python train.py --num_hidden_layers=14 --hidden_size=256 --n_experts=12 --experts_per_token=3 --d_expert=80 --d_shared_expert=256 --hidden_act="bilinear" --moe_layers=[2, 3, 4, 5, 6, 7, 8, 9, 10, 11, 12, 13] --router_score="softmax" --normalize_top_k=true --routed_scale=1.0 --balance_loss=0.00113 --balance_bias=true --init_std_router=0.0256 --lr_router=0.00209 --vocab_size=6540 --norm="rmsnorm" --norm_eps=1e-06 --tie_word_embeddings=false --optimizer="ademamix" --learning_rate=0.000739 --beta1=0.9 --batch_tokens=131072 --max_seq_len=512 --train_tokens=533400000 --max_steps=4070 --dataset="wikipedia_en"
Below are experts of layer 5 (counted from 0) of a mixture-of-experts language model. Rows are named router (the router's row for the expert), gate (a neuron's input weights, with its number), up (a neuron's input weights, with its number), down (a neuron's output weights, with its number) and show model dimensions 0-255. Each number is 128 + 24 x the weight over its row's rms, rounded and kept within 0 to 255. Numbers have three digits each.
After each expert's rows: "comes before" lists some tokens at least twice as common just after its tokens as in all text; "mostly gets" lists some tokens that are sent to it at least half of the time. This comes from a sample of Wikipedia text that the model never trained on. Tokens count by the router's weight.

# expert 10
router:149113132139127119135145145099138138145119147119138173109104118141162157103143131139146116123132177137112135117134141136141149125101150135097111130178090154120118115166086170111149111092129101153146118127097130122145170160148127118161167124111124139169162176142149155140190119137104117133157165125099090150130149082112122101132125130082098187151106167112108100120111126170158149120165126155139115150138144093135132129101109115171109084124159124111161159138121139105153161124139146143141100112105157093173135146125107126138161110127112140135105124147072150161143137107085144076128112092168136125083126141144148162143116150132170130125122137147081146083155118129133124119091080093142124124153114116103110113105090128079134149092147109147135084138096186127140143165110137
gate12:158137119151080158110156161135112110109165132104144122106159095150155144122115132090117164122119139116122119111116110139153114104148173162123148104112111129137104123135100089110167159146146148170169143093094135130128109145167090117119148117134126089111121152159129124143145121154131198135144142130131103083125116115124088134155128109133163086152109139174077116098139111109131119116127118114129110148167146134114131188100138183120147161154128104128128125098150142133111123161169133107112177128125069156172097103100114123120143125141159147179128091123156149110120128149141136113147131130144165096149150138162135113141127166106153137129137160129132118137138093182131139174133119158120185081133141131161115096139155129153124118120096176122153124156159071120155125093146171
up12:174109155145148140160126148144111141092160117091097146091133139129137121141120137139123129104134081125160115098131122119131119131143107141124150100108157152103159117094148169139073149108105133129138121136130155132144125110115159170079183128120119137146118109090120111119135104121108129102179104181143137070150162082112103141093161152164167148124150151123071129122098170109098133172118121170134156141128124109158151156131119131150112139170101139097095148132134148188129148097164109106101134150155124119151081131174112146108099151118125163164094134164146130153161122139091148116142149102131178177108157123137138159116105185129163113110113110119102132133137158126106118140155093126148142098129124131158158091112147149130140126151112118125138128110139108104164112106179152
down12:148110145112146111122095116119138123158072111118085149106146097118135153163106155134128128151118135099128128136103152167125130103126123174167149120150121121113163130091137162106135132146154145108123097109118170149101131124147122119131116103136156150143104090136114147141130101138073123063136135167134161071060129109129165104108151111113130097102156113129148106119129101120111113159111091107144144117131130162137107104169127180126105095140111119124119099139108106129109122102123169129132139148124163155102134143158109112115119129106162136141098149118133083171141094144164084164092086151105155106080086128138124165148141128150117138142138173115187116155146173075080130191132143155144158115109126155095122118146116139113138136129124143125121143146139082158102114109137087
gate13:122125161124086156124095141119116144118134150149083096162131135096149112122133150099073131080148159104146122124149104133160197132116159141106119118129128101165122080118104109116115100150155113115121149137117127114106118098113097170079161156134108116136111110069113138152104141132139143111094137075135104131158122087106152106123184149109143114157088100108084131121151124122119130122149081115127156133124181131131141160094092139103166118156116165185115100130140152115109122123116072131134110087147117095129117130111118153121114155131115163099113114116124074135115132150129180112157100125114139079137133132132112111136127102134121132107103119093153119154138106190133166122161152156167132126088174131175117135159121134124125162124093115141112119147164135153126155144106155
up13:130086126144138092111148117111074109178097110140149142116116111144114148124151124155089137176100129129125119144142092097125113082143129104114127121119131172114127128124109145124176125146115102080156126141132117122147122146178146179150130111139091135100197122106133101151146218150147113158153112101124105148121098120136161119114144135132083135139109118164127160116139186150187101138144152130112111110159148165141119112126127093117150134089164130133123137138129127133106134148103147168131125126126135115145109157143145123147154151140123122086188126141119127136122112108139132158078150092126119128160122101109121127113096115097151104110141170140114155174143090171126167177157117136141113159126136131111124124105085132128180116110151136172129123151079142101081136123123084
down13:103104136121147131148121147160147116135113131127100120112117132112142110143149133128142115134143110194144129142111116128148090137132074128137145142154109119143100143154159072124091116116137099143128165116127111134136134140171076115085123127155145066138168120101146154130149150128095147122097113091123156152132142103076095151134166162138106104148124145109100113108132128119110136129171155115112100169119136129155150141104116097150141106100094143104175130100088113094152121093142130056118119146115124162119123129116145134149137178164170093133124137134151126158115130129148101157108139157114160136145124147110167106093117068111093115126119094091159120157130100166174153178110185100132149086128132096150146111077130149134135116166112110158149139094143119100101113157110149
comes before: " |", "|", " |\n", "0", "3", "4"
mostly gets: "==", " |\n\n", "′", " Sc", "==\n\n", ".\n\n"

# expert 9
router:092172148114117113089114115090136151154151103152131119136105084107152122140150115133164135078145112135168168100117123124112130141116105144160129095118122110108105140130109115146137106122168135113151102118164149105112148140092092093110159111146161110101092145102147146105090121125074131109123118094106114094123144140190123147148151102138137148122166107111133123136128145135097133145093142087137107122142127142103131126132136077126197157153071108089123142100104148161098088106142151121140096153094119098137147114110146125138116113149188104161130136170128134136145093145120123134107158121125136194139095165107176124100118096113091126104132143118167150142109126120108113115160127119088149131128116115159128155114185142152134091137171151117140140157117128126121172063108133
gate4:131112116172079174115155107149112129134153106127147095100135120128108116089149155086105164077105071128132157116141114145102103123103121199128135117135139148114132081136121081079111130162130126160137129085142136141140098124120109147158130113097131123153115160157129163120100136146115097161129134098126144123123102161135138110115115148117143124123119092096119095158122126188128100137182140109100097134138090172138130177096116151105141147150130144123117133125089158126120135084109070102138148126148128162108132131140127154138115109118109151121171054138124094110116139120171149107120132128172113117132113138167150150142115152123132110089150135158124153161069124124179134123146126142164100120126123148137108110138092104098179179104111116142144132107122144159154126138171126
up4:137168137120097117107111112118177180160112107108154108131157098147093082133129131103115127123139135132108132101092111161072088142136170166128122140130138122102186146158092110103123104114158168147117113106119112106095118089121135108098147107112127092160161110142196158102133118117107143173126142164098113113109100106130126144114155114143135147100158118116154139115114106154103149150125133140106130112146136122125110107114150094114130145128108125100128149151121121074147120128111112140098086106163145145127138115122156097116155107125140098162125115141156105084124149105101090133119083125133107115110143157112107141177128101119120093122110148119211116129094150136115106179110122160141117122122089103123209131121139133138075134077127126121142110164122139159141186127117115
down4:108148098152193145116146183147126100127141170118133105167083120155159118103097116169119125118149139141123149142129134123164135097135126102147146116123117113178163143148163167173114137089143118128125119122119093089130126112132152113119093139114104112113176128116086121142152099115144126082105128084132143091137125142085088125126184116168099157124099168172130150134104085129116119149149159125146154119099074100128115109120155177121120135119174098153131150106136139118149118128115133139142108167142069124141119113125107115077113110115146094132107184123119114090117143128113111126123168154110111124147124145087153130141175119107132115157098159149116094101125115142081090165119087108128152108151121148115140153117151128122117099162124083126126123127133123081108118082144104
gate5:098168072095154135098078120098094075134126168135128147159139166126122156100162134175090126113127107112147112139096150118125137094123147091125132127102157112141118121103118124134090074112148077123147085132115172119169158128105137125138118097099149130103141131125110145111105106078160169118111130135121147134116145154161192121108165139122082134156149144129052125109117114154116150124102083089141135125132127129140170102134157124116132099108106160124127112114128138089122103147118116123192131086141131139123127137132161104126114100097134078130129112176134083085126125104080158142107150126118083099162156145128125151161133132127116125111103115124104134088139148131120152131109111115161134132138091157108165102141114117153151102129132082141111143115159134102152093125123129
up5:175157138137084137155137130097113131144121122139094133120108124173153177162121127171129141109122100159129101127115122078101153108100100120165179105100132137175120110103112165083090102113170150140130111071133152121141144133106094082093095141107132167126081122105129090086168110177157154090139126194134134132151163152147133085087113133141102089131095190126129137119091119118150132087157145117118116126114181145072123127106158119147138129153133104138118121144131118109148112129161113121152097193074085120129122122147092121143123139130117123093095134135129111119136104140109138145126084134132136133125139159136150101147126152121103093125100117156139107157091118151101153112135105140122142138148148111112142137130122128180112112116133116097114146121132116144145135161106130
down5:173122106118126131124129106166114139117107102163083099125132097126139097123149166111158123131153141112131137150153131071076154099112113157134105138134125150124085137160160122130157086131141130120140127185154169155161130160175142129093126126138185132103117124115102123106153144119124114137086169134073114119107112141119130109125128126072125058134105134110119103117133116103141134142118102169115141143149121156153064124153123133100120118122179155138060123127124117144117132108123165127102134099103156146125135127103170113099119103137143100118123093103069112130158179123121132103122149133141097120138127156117119138129119132140115102076134114097152150169144148175100129110137173143109129152099114072095115105149061121118109148114121136100101123123101104093132117138146153
comes before: " ", "9", "1", "2", "8", "born"
mostly gets: " January", " under", " February", " all", " been", " about"

# expert 0
router:134154130161131100146165139142115157128139127177157105149163160149127120131144154107095123131148119102130134085109120111129101071156126104117145126110100140111135143131113139153098150148116138118174136133121143099114105103182146128125106141081121102110178165109107122161128088191113110137142174092161172099132125116145098097090141137137098131147122090148126150100150184128089103113121143126160134105125148101129118144122131150164140065146144105120144171131157102143141178151116121129148131131123140153130089148162118087153095110128121164120107143161140109135125080103077150166114100172130143121119169178152136158118119149134120107152144152128123100143131191173119090139111100121117115132135133097097132127119124154138132073136112092126108123146160143111151160086123130
gate10:136127169140160142109170139094123157134101138116093124190098174125132132086096137149141155143120145155137154145104158128159106117151135110095101135112127152131114111110102147098130122102094123118166096137096137127111118105091105110122126108111090143141136126116070140149111134143124160088137142119093176164086109123129174135137151097112131142117119124153123126155110140167156128115120117129116126071142111114099107197140164119068149100172142094139182127122112170149155118173055125157115147153103136151184155169133162138124146134115137126130098129089111130121138138099159160152142122140143110129113135139148119144171120100150161154113128145133159146155141129145176107141109180141121139114149107134118146114124129096147131160112142158143141144186139137129141149078137121
up10:130136152125090093126124131094075102132095151127126144078075113133195113190119120153146141138118116132144127134135115151141153123168126122115144137150114133154124122130124145100123154128132149117137135156138128139164107097118134169171109059159138115138151105155077134146162155121169125139162111106092090123126103096112156149144117150120120164125133123156114103114129146143133135129122087131158124104104162137083159119170101129115086127139075154122154129162132149073132110134152117097120100135126117138132144115124140090110115162123108100124139147130159155146129133123114124111111111140123145096160146133101159062125117161113140164160113124146091153123191112124190144164141139113171127104131090077119114112131170126076167115118083115100118135137119141132129151103113086
down10:145176122098136130129090082133176135153150150105147100136104127100093150113112119105122123138141125172113164143167140164167131075145100131082144144125140112105157163133137113113144167143133071147137088136158132093152130114133138132135100112098184159131129102156152168126141150118132139151127087116132138117136135124078134112080162174108141137102113153164170127127078121130177132149121148122120134119125163155139107112142137116148130118095119135142154110099076082093106136115123127155093122130168112144132127160096098163192125100118135132130127141159138179102105103111119115114093132118088161121157141142112103093103113144108126142169130083100136137145115139123139154154110111143122109134137160073110100101128142132099130138109124122128178131134071132138137133172107170
gate11:089107082137118100115113139083186120108132125106152116148134163131142099106100102119107100132150117104122128139161128116123137141100130117160149130165117151081114096138150127140155112127121105127139143116123124149112161101138103132176134137131132159143116133131112119113121126145144126159127138121109121156080179134102088128121120140093128082157094121125127144139086130140142131121120126154115138146178128136168094130117163119150143084126179106082106131129117127132166136098127097087134088125142191115102101176132145153148101118156109110143085106110146132166119139146086104131131155134166088158136111116152119178163145127146132183134168152103160079137156097156099143150138085119136139184126155151158141156160169122115168094152142117155073101098136113141121163155116148
up11:164128092128136120118124132122123111070158157121139119118145164068136095138116129112141139188139122116068150143113131098164138129100146133116120122105104184115124137110117166110117111141122095165125160102125111099083135150118154107129111096127133148109156173111107135105124140130112098164099128111166145146136111124095141128135177119181074118119117123168115105141172160087135118141148180093163125137130130099168116150121123159094170149120094152138158102103098138136157102134128097114085173114112174112131129134141109141131098157109114164154103132140132122169126150107112114112127143103133156123146120149120112162153119130130130159090107126129103111106163151148149083139091180144139118164172125167105125137133136145125158106166127122125142105136168092092173175113121149
down11:112141108149085097115150123114126128145158155152148137096143127141107149122128101098128135150122103110166110141111145079149100162169122125142117134182151170170151113127103134116097105117160121133147105088135156135116110085093093124113164074140136127142134107103142126128087119124148165130173158106161102144122151124138130137141078148153138124141103121156132141129133145154131108149127130146118133078129101102116141097121109153149120107120123104120145125191145132146117092157129089131143094113123069112165113135133130119133150148187108158096148179146140105131110089095089115091106067136128107115102091154139105135159074101149169111113131140112132131139128107117134113181098161144117146108128132137102158106160113124085152153113146137125091138143102160122105102062145082
comes before: "0", ".", "-", "–", ":", ";"
mostly gets: " p", " h", " Sh", " st", " Ch", " No"

# expert 8
router:122158107107095114143138102113102132107149113152131148150150112143083150124131130128127075146173148115147116123117083127161147135129118132096147132111157123125147150180107153126085113084107119122137086148141159151128140115112131163140148164134081162146128145130153187106123152148141142147103131094104200134147121148151121124158136115112127111139100122135102108076141123104123143121155067131083130141073102099138099131161124148101107110117128094102104152130173128125088130117127107115108167132114113141148159130115155144138181136156124103143094101165088111098088142154153130089145083100114116099158114160077160099120147104134119152088128130123109116132166109127102145103088105138094162108121119143172101162124086120083149138094117125092118130119140127105141138099110155
gate12:139129112110160144129162151124137095157134093133130141096071131094166136138172080089139111169127134147111172140149164106162108145142096131103157108093126076103102120093161174054173103149161146132154119144110138091152148134111152147134132114148101080124125115104125140139118145181091121129133127129115143129135130108136135137129136123171154126106132112131129133119128115151142153097115175101066129126150120123096134126128134178141102092129139125108122145113108152121100151096158121093140106111146154146167179151102094105133151130142104110134138139096127142083078141140145115145131129179144169153127099116164112121115140150138151130131115106137155136110143143142114138141172114121161159119084091074175134169148144144143093131125106133109165114122132096136151186106137137
up12:180142127078104108091143123123101151133129109131129097126103134100153145121089126081098123127103129146128137120155141135140142161128136131135161176129150077097088121165134204113154149131128109131127114127142148158148158155131103136141137115152085121135131120104130195155142067133115129138138152173091133139155097150121133138146122151159163137093109151130181141155115118149126121096124129125208153124158143108104176097140158194160097138129149169094098136102114131111121152142129147129109143117151129160138141118110108110100127155148110169120090188101150154097122113093165144131118105129160133110126140104137152112111149134113104133134112136145143172077108147102124128140176135128101122137117120143160140131113118122110120172117113144145137149094096117084180142136135111
down12:158122161125131140138093108129159099084142127133110081142146102124098110110090130122135136123099072075181145126125114142186110149115171152101121159117131096161105167187093136117105137160110150084123141110110145187103119137113135151131160103139095123136118102136145134154130130134129120134131128153164079178135064135145157143144110134138148136128104145111132120143161088151122162105110123120091112164145136141117120148114128130135124120089109114124102082166107106127161163137128136142123129109153143148152116133132092136141093139094142122079184114121130167110129117139104161126149124124147094147119104107131134159153148125134090120143154093176099077129114154118105105124150096140150097113162143109118126129130077189154138181117088133164148154113127130103123115134095127
gate13:132118129132091158113134065148139143139123103135104122150161150160080073137107145113130082096117152139141151152103190148137112142106116158105169121124105141135115119136130111135110141109137132169094137100116142106153098108123140151105128161156140128129088130147143122129106115136103112126142104146135153130147141144109089139161155113135159147143144146130100077129063092137095079141154116128151080139115152136160147161158088099115091112131190174134115116115125143121114152135125151098132171127145162148127133141143088153104128131108105139129147149136130103138122097123081111123119136107106146099110147124160106120100137133143094102126149181116154118096133134110149121103158171137089102111152092120182131182161146091142129095084156106128118157173127159167141106104167146
up13:115101130127160162090152165108144137144164156129093150119114085134112118131121100154181148133115147168152118147130150118086107161144145149155115081154125151128090136117150092081093127145150138133138087141130105148150126089132146199111163127146128147158083093149142118146074108139106135124110136149151144137121153145092126137137110155134081141152123130160134139108116153111121135160098110115126104154126104168174122122112151139105120149108159085116163108095145152151130140140115117089178146128196129162145109111103092159164151132134114155199149095136096088132109084158130121138138107100145081127111119070144155114099131101135127168095154121139126130140132136113117125139157117140133122147154100099136112140129166135131080147154149138131122114159124093117146138105140162
down13:102094080121120126098142137133104141079151080153097159125124148132149138114162116122096143100134139123160079135087109120136139142091176114115108134130078108200124112159102131109112150116103120113110100169158117128153145168150084134122157117071089148153098101152115112140112160106116129144101137078157092100131095118131132107112121135116168166147079120090132151124149136132130144103168182130089168122146133102126113148129156114134138131118144106111112122115136111133123134109126146163141120148112131157124097084140156130151135156137088155112071153107136114124111126128132121152159120116146128125120129113155129133108129104103133051106112109153129163156052124123136129125138131185155095134141056162129151124130150111110149142112132154132148122089124143125142104134149142
comes before: "0", "1", "2", "|", "3", "4"
mostly gets: " was", " were", " had", " have", " who", " has"

# expert 11
router:160087169081116148128117146113119188124165104090127126159120093069123140133135083116098133146153131104089115127128106157148136157155098135123151155120117129150155169142163158139120142105125146147119124139116108136107107186101135129145127157130143156121129115062124061123115147147084128110107141112123128109117140122107115167126147124129130122127091116155134126144133136153131173151134117137092146142113125154129123128114136102121115127131144100121091069167072091145139132073129138135126134132206173138106140093164150139099095116145146144128122131087092107157139181134145147090137119139105145147111113126114109120132099098134144110090128109131146139120126127104141094127148171103147165172155121109128132112155134096122140167160118105134159071121140103083126140076139099
gate2:120165197133069171162118163098149136113146112118122146082153112136126155152105115132100137131103165123104158168127084146110142130148121152105179137167123135127099147134170151090120133132099141136120092081121113109126118144090106115120147117164102139132136137137101108164116108168087133144144141123138126126144147148122170123159101118147109112139131173186079135122133151154151105122156129139125085116170111113119140138093081124072120133138118134100140154159106162083152097107142136142107120159138153159128160099116094116133127127142162113090128117154089109118108128105112105095165150116113123147145134145126123124163104161137090130141172106159111128129118141155138119103082121117147134172140094120107079135107148157070113121146149110160102145141107135091150172137137095
up2:109091088137085119114136149139115149099111146130133110132103149133134104118123144098081137140148166142144113106137135154072131159185143114110116124165098152155132120126133161146136152152085139104139173127098095116152137134115152166154133173083111079103168119109132117155155082145122118154095174140139083093104136102144103136132120108113109137116127164155137106153156132149076117119149163173110115186171110143151110100102125114143155156131141141141130111144134139095113132148131192128141092120118100119149139114133144120119125123081133115086128093128135137106149064137120115130140148157067106118070091141122094119096135120160159097124149133163086165105099134116124090128088100135136132123133119125115146085138139134112106145126096176136116152102133139139149129094115139
down2:122116136142110148109143131124138134144108113113115122139119119110170082162105124164134097091060143134139124122094171133164099128102138128156109174146128071099103198111098108124134152111102092129144133095097138082150167117173107106135100129102144085163114114144113126132118141124164133134135146158197128197143142124126119124083133120128125149157162118162126169081097124090134102099180151135131117175089174155124135131178131142161116151098159145172122116120134129115130153141122095135123145104114122135130126136086115132135064106093113171112135113131144111100180107111118135125156113153150128127133131096093145162171123128136146135129105120134125085141121153086130151146143101171123133119117095125136124113122125104111103159116146120124108099147118150133131096161117143
gate3:086108133080136094138121145102136145121134096137148102127101126105190141113150140122105123144104077119106138116122144115116168145162135152140139137128158113163140088091149162113134126120140138175127145133153134130106137099126127102139116114152116109153122144145140116125117109119114154103180135118107123097085087094113138166140107100148143158098115099097144141196098120115149112160117165107066119164144085094124111091148100123154168116112110115119148142098118113117107131118104081145134115130152145130149128140089125115118130180074129130155150143104140122114106169171123106145128146163081168149130113112148144142140104060144132112152162123135123178160114124133129146137097114104130175166085132109168138100148113107136146135096085107101166137127161136139154149143179135
up3:102137190140147147127128139149126162145141154101116118069163105134132130077133130151183111121082125099105127118146106153069121158123132092109169111137083139138134091103092112127119119126135114155074191113125060132145132121181136191121109120134110125127131125151108084120108112144066138163142098145149137107143129134125105143151150162127112115114129132191116166120126112182141137115145157078148159127119129137130100124168149155138150114135183110125155137127110127112122160124119082114143082123106136121138123136112142118140095111150093130104110123169145127106095142139101083118132172116157120147091156126094124162146127127144132161161102141131123122102169107130140100129112116156165123151173136105134098107116154136163120131127145111131138093144107135121106144117109159
down3:108137118133143147166110108157139120131133117190130125099110148111120137110089136088148110110162120091099163110099133102087127120140097123090148145125125155114162143068139108160102143128135124154108112080118139104098110091114136152118110114123145123105086100133134141082109156093110130134118098186133158159129172137144151097104134080093105160153175104174100135130132151182110125172144131111146112137108139099088099153132114171153137107156136131126111092103105111088153073133155132184129118152167158170134125108101106162146121093150154134118087118172143137087136120161107116143149133134138102097157153112097108135143144165128118156167148101117167104087123110143116103120157154139133138123098138140147124144130146105119124105111138095100167107126094149141132147125122116
comes before: " the", " a", " to", " in", " and", " as"
mostly gets: " with", " to", " at", " from", " as", " into"

# expert 6
router:145109135141112163132163106145151143139074135125132125151134172182166094116099113148111091162122104125137135137117142137108158132127106159133177107160160088131101115104165130113134133118126103149102142108125111099153138095128130135107089125130138096171086106154112104142151112098147143122115130144157122158137115134076145149147116117122094136118175162150131183152130102147168121150126118131152160156099143108145149120151115095112128137095125142139129108183145166098172107147144135106144129099135128141131141137137142138116136146117079125122173157101130170077114166132111110145129101098161104139158087086164108116155124098124133086129148125076119117122116116106166097112145149128163115160114134159151171136132130091167101162127116153124155157204118169115121107166118156
gate0:126144177161116118104120156154107145109144108141176131182121101128100128124126135103155129107083132092113132118056100133120130109145114132140145111132089209111137127116106115081124173130136124148181116126114101129115070167121145138123127121123113119134121121081170124131125123138124111156124154129145140186172134124167082119080109116153142140150149087150181114128151137176105105170158135152094180131115098130149125156122135110142104146122108118141141146139129106095142172133116115172107157128133145088119106097084086116128120120142121106130130147147123144111132110121130139090117144097147132113136150118127128080165095104181145114086145145094153106147150134098121111159121109091125108133137154086141084122150128157117146137154113126138123124127140154117111160076118169
up0:169139142133141125117131112145164107152112129126167128114106156109130118148101105106086130138141118095152136101121124137136142112110069127145129091129149107116136177085132127097154107129095091097117132145159104148117128112127124075151118145114129076125183124104129172140117118143155120109139157128148130155073140143119172125118112139115080127095173112097122126105125118172134143145117143137142153102140139112120131146137129135111130092124101116113151097113156125106139170110112149077130115091120098118124156132160124145145114129108153103115139091101095150116091132136150168132089139156150128128156123175091129108065160123143120081144142101118194169130137067127117132145130139107143131081141154096127120110117167180136101124130042092108119143165117136128132110128126183
down0:114122187124080088125126124173125147151077151116126146105114124161166116138156095112168153147128119142169133081087107118118100141197129084151090140145167150146103146102135147144146143119154104084105129142158126122144093126112129120147124145125124120134138161132125159156136102163135185140151092120140125120099135145085116089168140155143128104137171136123176104097123128155113119147137116130167152112158148122110112149119089125132164145127136153135126110128136130123131102137152148109124093122128120153081110155118168101140119121102156167146154132070139186093147084147147101161116120120134175110145094096135109117106083146112144124126086112124150160126108158112107133152123119139139159158114152098121119102175111163163159119129089172126132144136174138101105144130135110
gate1:101088155101152132108123112126133126141126107135117131143136096119159099155087113148121134126079107148118114069130132130107136182105142150109134101095133135108113102060090137128081156134103143108146126064119131133139115085099144120142120084133143175118164134135153128113147111177083131099119134119125082143128113144143111107096125122140154139148104068099170088150131168100158147176133083125131086124149149144114141144144121152076106125107141116133123132110131121111142166165106096143071130121159156145152114082153113132085158109146136106155125106147105096122164120116146113148139117139151157118110168167132128126132141106137165124124120117132097135178131091110099116145104128160080166112124094111123120155100136142151093131116138103146105111124123161171100104098152105
up1:160116084135135115144128117136151147115119127147129145128114096087143126160153119136113144138152133119152137130157100130118134098137125136086193108117130123119147148160132132128135103076168114139150112116133111121150134108180151109147111116100124119124154080145106101107137178138096136136076125128120126138122117086108110157128194091119100103136112153110170124106155097121133159116137120163173063109132141130138089147145128176140137131132108158119085124132117110098100139159103073126145133131112126139165119050106162116079144140119156154115133112123094149133160111108095175111138130174126145184123118117132130108091120123109103109142073154131152097140151144107123106105124130132144115173148121125115145126125163104126134168122121100096124118147144132057108115068137168
down1:126139130091093128189138108122115139113090150142095117118149155119149142125116141120100085138130085126159080125141095107128153138128137105153160109146135179128155153135145066105079152120132139131144120114129076163155158184137145094122142133159153104125148124140147147120147126100146175162122102112118126107124147142131171158125089164110151090132157143076098101115128131139133127143140151136172144097122184127108133138159105129191129145143122135139123148124105145094087150130137146112151147151099141155134143107137140166153152166119146137132099150110125186119125127097102127116112101153151109151172084142102153115150162169113118121128151132121144148136129167106130088089070154137147127158145134126150135157124132111160176130140184104136154173147118117135123140149097158
comes before: ",", " (", "\n", "'s", " and", ".\n\n"
mostly gets: " University", " John", " South", " City", "ton", "ina"